Below are experts of layer 2 (counted from 0) of a mixture-of-experts language model. Rows are named router (the router's row for the expert), down (a neuron's output weights, with its number) and show model dimensions 0-255. Each number is 200 + 40 x the weight over its row's rms, rounded and kept within 0 to 999.
After each expert's rows: a language model's description of what the expert responds to; "comes before" lists some tokens at least twice as common just after its tokens as in all text. This comes from a sample of Wikipedia text that the model never trained on. Tokens count by the router's weight.

# expert 49
router,248,180,234,245,223,294,118,203,204,198,182,197,168,129,222,196,196,181,204,204,150,201,208,189,257,131,120,264,175,217,247,190,187,101,209,241,184,192,118,246,283,222,258,125,181,240,166,234,161,146,224,208,199,245,178,268,196,232,188,280,117,202,253,258,168,206,203,124,190,175,259,212,184,170,125,195,168,240,121,230,250,171,147,198,193,222,185,153,178,184,177,186,179,185,207,188,164,218,250,258,179,218,205,206,241,216,159,229,217,162,198,151,182,237,171,258,164,243,230,153,259,194,211,138,138,151,277,206,238,155,243,276,237,192,228,197,261,190,190,206,209,135,240,273,205,236,148,235,233,159,149,229,176,166,140,213,200,233,226,180,236,248,257,246,136,242,188,131,194,159,224,137,182,247,188,98,217,160,200,227,205,214,164,141,154,123,228,199,195,208,224,226,216,124,126,149,181,180,174,287,227,160,157,183,200,181,215,259,160,196,212,116,199,187,199,215,197,284,176,172,201,239,183,224,262,210,251,209,209,142,186,187,252,239,116,234,189,191,185,255,198,181,162,186,175,255,221,199,151,181,203,200,174,169,214,232
down6,151,266,181,130,244,268,229,201,202,212,211,243,226,216,153,239,262,126,185,148,226,158,124,159,206,193,219,211,153,235,226,220,194,191,177,146,143,191,229,227,182,182,200,210,229,288,232,187,238,133,188,198,215,201,253,174,173,200,247,206,132,297,210,211,196,233,87,187,141,174,212,191,208,153,176,198,228,177,277,182,165,151,228,207,146,191,173,199,221,185,182,214,204,213,198,178,157,166,120,187,223,174,181,165,115,205,273,181,171,211,218,163,174,270,246,210,184,201,253,150,196,243,260,217,169,197,200,208,260,210,247,239,245,95,171,262,227,246,148,169,260,193,171,178,176,167,166,182,182,141,172,123,138,196,197,222,182,166,176,183,205,117,243,233,254,178,199,188,216,231,200,207,257,191,210,239,162,176,225,267,171,175,156,219,246,231,233,203,212,202,132,225,178,235,190,237,188,242,172,181,184,177,200,268,130,160,183,248,212,160,137,126,246,196,247,192,166,296,255,305,226,225,161,176,87,196,169,159,209,193,165,205,202,179,178,154,156,194,200,112,210,260,254,208,212,291,225,308,204,212,218,184,165,245,166,212
Description: Conjunctions and prepositions. The words and, in, of, with, on, by and possessive 's linking names or phrases, e.g. Charlie and the Chocolate.
comes before: " the", " a", " his", " B", " C", " L"

# expert 44
router,193,231,200,115,226,172,176,146,247,180,170,142,174,148,189,201,226,194,202,236,166,229,170,204,143,152,203,208,206,216,223,221,126,177,147,236,239,201,199,256,238,173,228,142,291,259,231,224,164,203,131,176,185,257,235,270,185,198,163,185,165,128,240,216,267,224,164,173,210,154,226,215,207,202,204,210,250,249,240,226,211,211,284,192,172,222,110,172,182,217,182,161,215,199,253,252,215,222,211,239,252,224,176,196,211,269,297,307,194,195,134,247,247,181,225,241,158,191,184,103,211,170,238,235,207,180,198,187,193,197,161,262,197,184,247,230,224,210,258,260,187,146,212,250,238,231,198,216,200,197,156,265,161,180,190,249,212,227,264,171,160,167,235,184,181,183,223,195,174,177,250,157,163,204,180,189,137,229,207,277,163,213,167,134,185,220,154,171,202,263,260,198,108,191,203,162,174,134,118,284,226,245,137,199,259,159,191,253,227,168,224,141,188,191,131,263,172,260,186,189,232,219,153,166,182,176,258,211,171,193,166,209,261,272,82,198,184,124,94,190,229,190,197,205,140,243,224,225,167,186,238,190,228,187,194,248
down6,215,184,167,149,143,178,237,199,160,218,175,242,160,193,120,162,233,244,220,175,166,302,152,116,207,198,262,265,198,174,195,173,255,169,244,183,196,173,202,144,214,210,226,169,228,206,184,172,159,220,252,229,141,190,192,174,241,194,168,197,211,214,215,212,240,266,248,117,204,103,188,206,132,184,164,233,154,149,88,203,149,214,198,225,189,195,175,208,211,159,135,192,162,224,198,222,118,212,177,279,285,140,148,206,255,231,186,177,169,176,226,170,190,138,224,202,162,262,122,181,270,225,168,206,237,189,214,192,190,221,232,134,133,163,238,215,210,166,187,147,224,209,230,238,207,176,195,176,199,218,194,265,67,174,147,226,186,152,209,177,210,152,196,275,216,281,222,162,113,177,197,265,203,190,165,160,248,209,225,202,222,228,180,210,169,282,175,229,215,232,228,269,158,184,256,161,229,143,253,276,217,233,237,118,155,196,208,175,160,211,183,169,200,172,178,135,199,164,240,209,212,203,274,154,192,227,202,165,238,210,160,216,159,172,125,194,158,161,149,234,197,194,193,285,160,154,189,129,224,185,270,199,236,229,228,149
Description: Clause-opening conjunctions. Prepositions and conjunctions starting a phrase or clause after a comma or noun, such as in, as, and, since, before, after.
comes before: " the", " a", " his", " an", " ", " its"

# expert 58
router,183,175,207,211,198,189,246,187,213,205,153,254,205,196,227,194,156,208,166,192,220,229,199,190,148,190,151,225,210,194,159,254,198,222,167,251,152,194,321,137,189,170,187,179,152,140,249,223,127,224,141,203,145,206,205,201,189,210,242,192,213,168,212,235,210,151,210,194,258,221,236,192,209,211,151,292,208,184,175,218,123,210,182,200,242,153,152,142,207,246,192,155,95,229,191,217,185,241,259,196,226,140,193,172,198,221,182,250,214,253,154,224,172,237,224,165,234,211,78,285,154,124,246,174,225,246,231,149,205,257,251,186,189,266,235,146,249,153,220,217,204,251,218,157,121,212,162,130,211,255,149,143,171,271,163,159,189,261,163,192,141,245,152,197,136,200,209,270,256,207,236,313,184,150,189,229,194,256,229,201,193,182,193,257,254,219,209,189,231,190,220,252,187,144,265,199,150,101,89,248,196,226,162,193,202,227,182,220,141,212,255,177,221,197,211,183,217,197,219,219,233,174,193,292,176,230,153,174,192,191,77,176,188,179,147,190,196,151,176,205,172,231,182,200,188,228,181,227,139,180,242,141,162,176,240,221
down3,193,155,256,205,170,216,162,157,206,138,132,197,191,277,207,166,258,241,213,284,252,207,152,156,153,196,106,208,150,199,189,213,223,263,219,208,199,210,223,235,169,211,185,193,139,227,201,142,180,221,207,247,242,149,132,260,162,121,126,213,236,234,218,248,194,105,217,108,241,242,233,223,189,203,147,216,203,163,179,234,222,150,161,312,222,190,242,155,200,176,182,125,172,170,217,197,162,276,232,91,235,135,191,216,192,183,199,191,209,216,234,214,188,181,176,218,225,193,211,219,119,242,194,125,231,174,257,159,203,284,177,238,190,147,180,166,126,139,204,162,231,158,231,157,246,233,173,178,147,243,161,206,187,188,174,181,178,100,217,187,178,163,148,207,244,139,167,163,252,164,171,190,137,164,203,239,196,176,178,140,194,182,168,255,185,201,175,170,248,229,191,208,258,150,235,234,214,173,185,224,165,164,157,208,196,157,136,176,173,204,280,135,200,210,218,264,210,199,219,187,127,194,141,228,170,171,248,296,187,173,243,194,185,195,204,134,156,294,160,232,200,265,201,233,171,157,221,181,198,143,226,187,265,219,208,233
Description: Past participles, auxiliaries. Past-tense and participle endings -ed, -ated, -ing and auxiliaries was, were, had, been, as in penned, dubbed, operated.
comes before: " to", " a", " in", " by", " the", " on"

# expert 56
router,278,169,238,202,251,217,177,156,256,124,227,255,204,154,277,121,233,230,201,267,97,220,220,156,159,226,200,204,203,205,148,255,161,239,226,227,184,168,269,126,147,217,245,192,203,179,170,191,138,210,127,278,242,225,202,159,160,173,202,181,200,228,213,162,160,158,197,235,229,188,236,209,164,201,96,236,178,220,205,304,130,200,236,274,160,178,177,242,196,285,222,197,200,133,234,237,184,223,169,174,241,122,211,160,158,227,177,293,224,201,221,201,241,184,224,189,269,191,190,240,136,193,211,214,235,289,231,193,231,273,229,122,211,262,223,170,188,178,241,161,205,292,183,179,181,204,188,154,287,238,241,141,198,293,234,195,178,201,173,200,197,206,213,136,170,117,190,220,268,145,260,184,208,198,160,176,112,290,234,204,150,189,215,227,257,182,201,152,191,146,247,228,200,180,198,219,131,154,197,190,150,206,246,162,225,199,164,186,145,239,203,176,177,183,224,204,187,170,216,216,148,236,230,173,205,246,245,162,166,121,220,242,184,185,173,189,224,226,161,160,224,251,203,181,190,199,239,191,164,228,235,139,208,194,178,182
down0,174,193,173,203,242,207,240,232,197,204,196,217,163,211,233,188,206,118,175,273,151,246,216,298,271,290,239,216,166,188,186,241,163,226,246,218,213,240,259,132,204,196,250,200,211,229,140,196,192,244,203,224,178,108,241,110,198,180,234,177,224,199,157,174,186,234,189,217,232,237,190,173,168,241,218,222,201,152,203,128,148,170,217,155,242,208,157,216,178,157,187,210,207,172,159,218,169,193,155,256,183,215,168,225,148,174,205,263,131,206,214,224,201,245,224,286,181,209,229,171,198,177,144,198,146,257,185,226,225,209,194,243,213,146,248,170,249,151,186,143,151,196,152,231,206,248,148,217,115,288,191,222,200,176,239,170,207,203,188,195,211,271,272,209,157,229,239,212,232,150,284,82,234,146,222,174,214,190,143,196,263,252,168,277,248,231,197,190,211,208,169,239,208,281,222,198,271,201,226,135,196,215,205,188,142,185,250,190,187,268,250,281,249,232,127,197,185,183,239,163,166,215,177,175,203,224,147,211,195,254,259,241,262,219,168,139,235,243,178,177,77,196,158,213,158,182,189,185,181,212,198,233,157,182,97,119
Description: Verb endings, table pipes. Suffixes ending verbs such as -ted, -ed, -ing, participles like used, built, released, and pipe separators in election or results tables.
comes before: " to", " ", " by", " in", " on", " for"

# expert 28
router,199,209,226,234,213,187,159,234,119,188,270,139,164,139,213,155,147,235,208,186,160,272,173,240,141,237,175,224,218,250,129,130,177,276,233,152,241,187,273,166,185,171,128,202,234,237,233,239,278,266,164,135,218,178,275,188,139,254,181,172,182,168,171,126,212,175,234,139,141,202,170,202,173,220,183,216,229,187,144,244,201,205,232,207,209,174,201,209,225,174,160,127,121,278,234,229,148,237,122,206,198,174,173,176,242,239,253,206,198,198,301,262,231,204,211,247,226,180,201,192,128,234,117,245,208,189,95,245,187,170,231,197,213,268,129,188,87,179,201,171,215,152,199,164,236,140,216,191,184,173,126,185,172,136,226,223,233,149,166,194,279,252,235,163,196,179,212,210,131,197,148,173,202,193,207,256,188,211,147,183,146,277,168,180,158,167,221,190,157,217,194,94,187,200,145,239,183,221,236,220,208,220,202,187,210,199,236,200,213,315,172,200,271,247,177,196,163,200,183,190,211,243,195,264,242,187,181,169,185,223,204,254,214,160,181,222,170,176,241,173,186,189,254,204,221,181,212,209,209,139,149,154,185,166,169,208
down2,181,245,211,173,256,155,191,242,248,212,263,199,175,225,244,270,238,238,158,178,253,194,195,215,257,285,245,225,156,166,182,226,152,223,208,192,232,143,189,165,186,149,126,246,200,153,174,217,252,142,171,194,246,246,189,214,161,237,196,192,197,139,183,210,231,206,211,260,103,192,177,190,219,234,235,171,229,193,195,169,195,224,91,193,200,163,264,207,187,261,266,220,209,266,230,114,173,155,245,190,234,244,159,186,176,186,198,219,178,158,183,207,224,208,258,184,240,246,222,244,226,150,273,179,195,204,189,135,239,105,242,229,188,245,205,183,157,207,143,196,198,180,211,190,154,211,255,250,244,165,254,175,166,250,220,194,285,163,201,180,206,117,161,176,210,241,155,256,179,162,265,234,218,213,138,250,196,159,209,190,216,233,195,233,198,244,196,244,156,204,233,142,117,176,159,161,219,240,248,242,263,169,184,174,241,245,227,127,207,215,97,222,209,80,252,227,159,166,232,150,208,222,211,278,253,214,163,173,205,228,150,204,161,188,253,260,207,159,159,260,240,188,240,260,157,280,221,232,221,200,156,199,220,207,163,107
Description: Paragraph and section starts. Line breaks after a sentence or heading that begin a new paragraph, section or table row, plus opening words The, In, A.
comes before: "|", "-", "\n", "The", "==", "==="

# expert 34
router,174,123,157,204,179,161,134,199,217,177,184,247,212,203,191,289,223,221,245,233,163,224,92,209,254,225,208,210,148,278,193,278,236,195,190,178,156,183,172,208,148,158,258,194,205,204,151,215,205,160,173,190,199,154,227,203,193,232,171,135,206,183,158,243,205,237,200,221,229,161,203,202,196,288,149,198,282,195,202,218,288,218,229,185,225,196,165,139,173,157,180,152,153,276,169,251,257,233,193,177,201,225,157,214,244,193,185,246,209,204,252,221,181,174,220,203,158,274,216,115,158,179,95,206,159,179,197,172,184,109,215,214,159,248,259,240,217,262,178,213,207,134,226,233,276,239,195,216,142,257,269,211,193,158,155,226,200,211,205,186,229,183,220,234,154,122,149,173,179,250,266,189,190,184,229,166,135,212,161,127,194,216,168,249,276,194,197,212,217,167,247,131,208,194,202,176,212,214,177,280,223,176,119,130,136,165,158,262,257,224,186,150,216,238,190,188,226,291,281,169,286,197,170,195,152,218,242,170,233,206,237,266,219,214,178,124,208,252,210,209,216,272,180,202,245,194,218,229,243,242,209,136,243,256,211,218
down0,150,110,233,220,180,149,185,150,216,133,235,195,160,182,212,225,176,216,220,262,239,159,131,180,193,248,110,239,268,233,164,220,208,171,235,195,173,169,193,246,208,139,199,259,144,250,197,254,171,157,224,176,207,170,206,164,186,204,144,251,205,200,176,219,264,155,221,172,233,178,152,152,262,227,217,164,179,121,262,206,188,114,223,230,201,265,258,193,183,214,180,300,216,251,210,228,153,287,227,162,181,177,246,219,194,111,196,183,144,198,214,194,173,222,145,168,156,185,165,215,158,249,190,263,209,152,158,219,189,218,220,239,230,187,171,157,174,187,218,111,155,208,233,174,184,204,267,223,228,225,119,248,193,211,178,208,216,254,234,274,202,139,151,249,200,271,214,263,226,211,149,137,203,182,265,243,141,236,224,145,128,171,197,208,186,230,120,164,159,265,128,252,262,238,210,160,163,179,200,159,169,189,244,218,229,270,232,224,273,161,187,187,196,240,193,173,199,179,269,231,175,157,207,157,236,218,158,213,254,159,225,143,278,197,197,265,209,306,166,216,185,201,173,159,176,238,263,200,169,161,207,195,167,224,215,148
Description: Prepositions and connectives. Function words that link clauses or phrases after verbs and nouns, such as to, from, which, who, and, by, and semicolons in lists.
comes before: " the", " be", " a", " he", " his", " "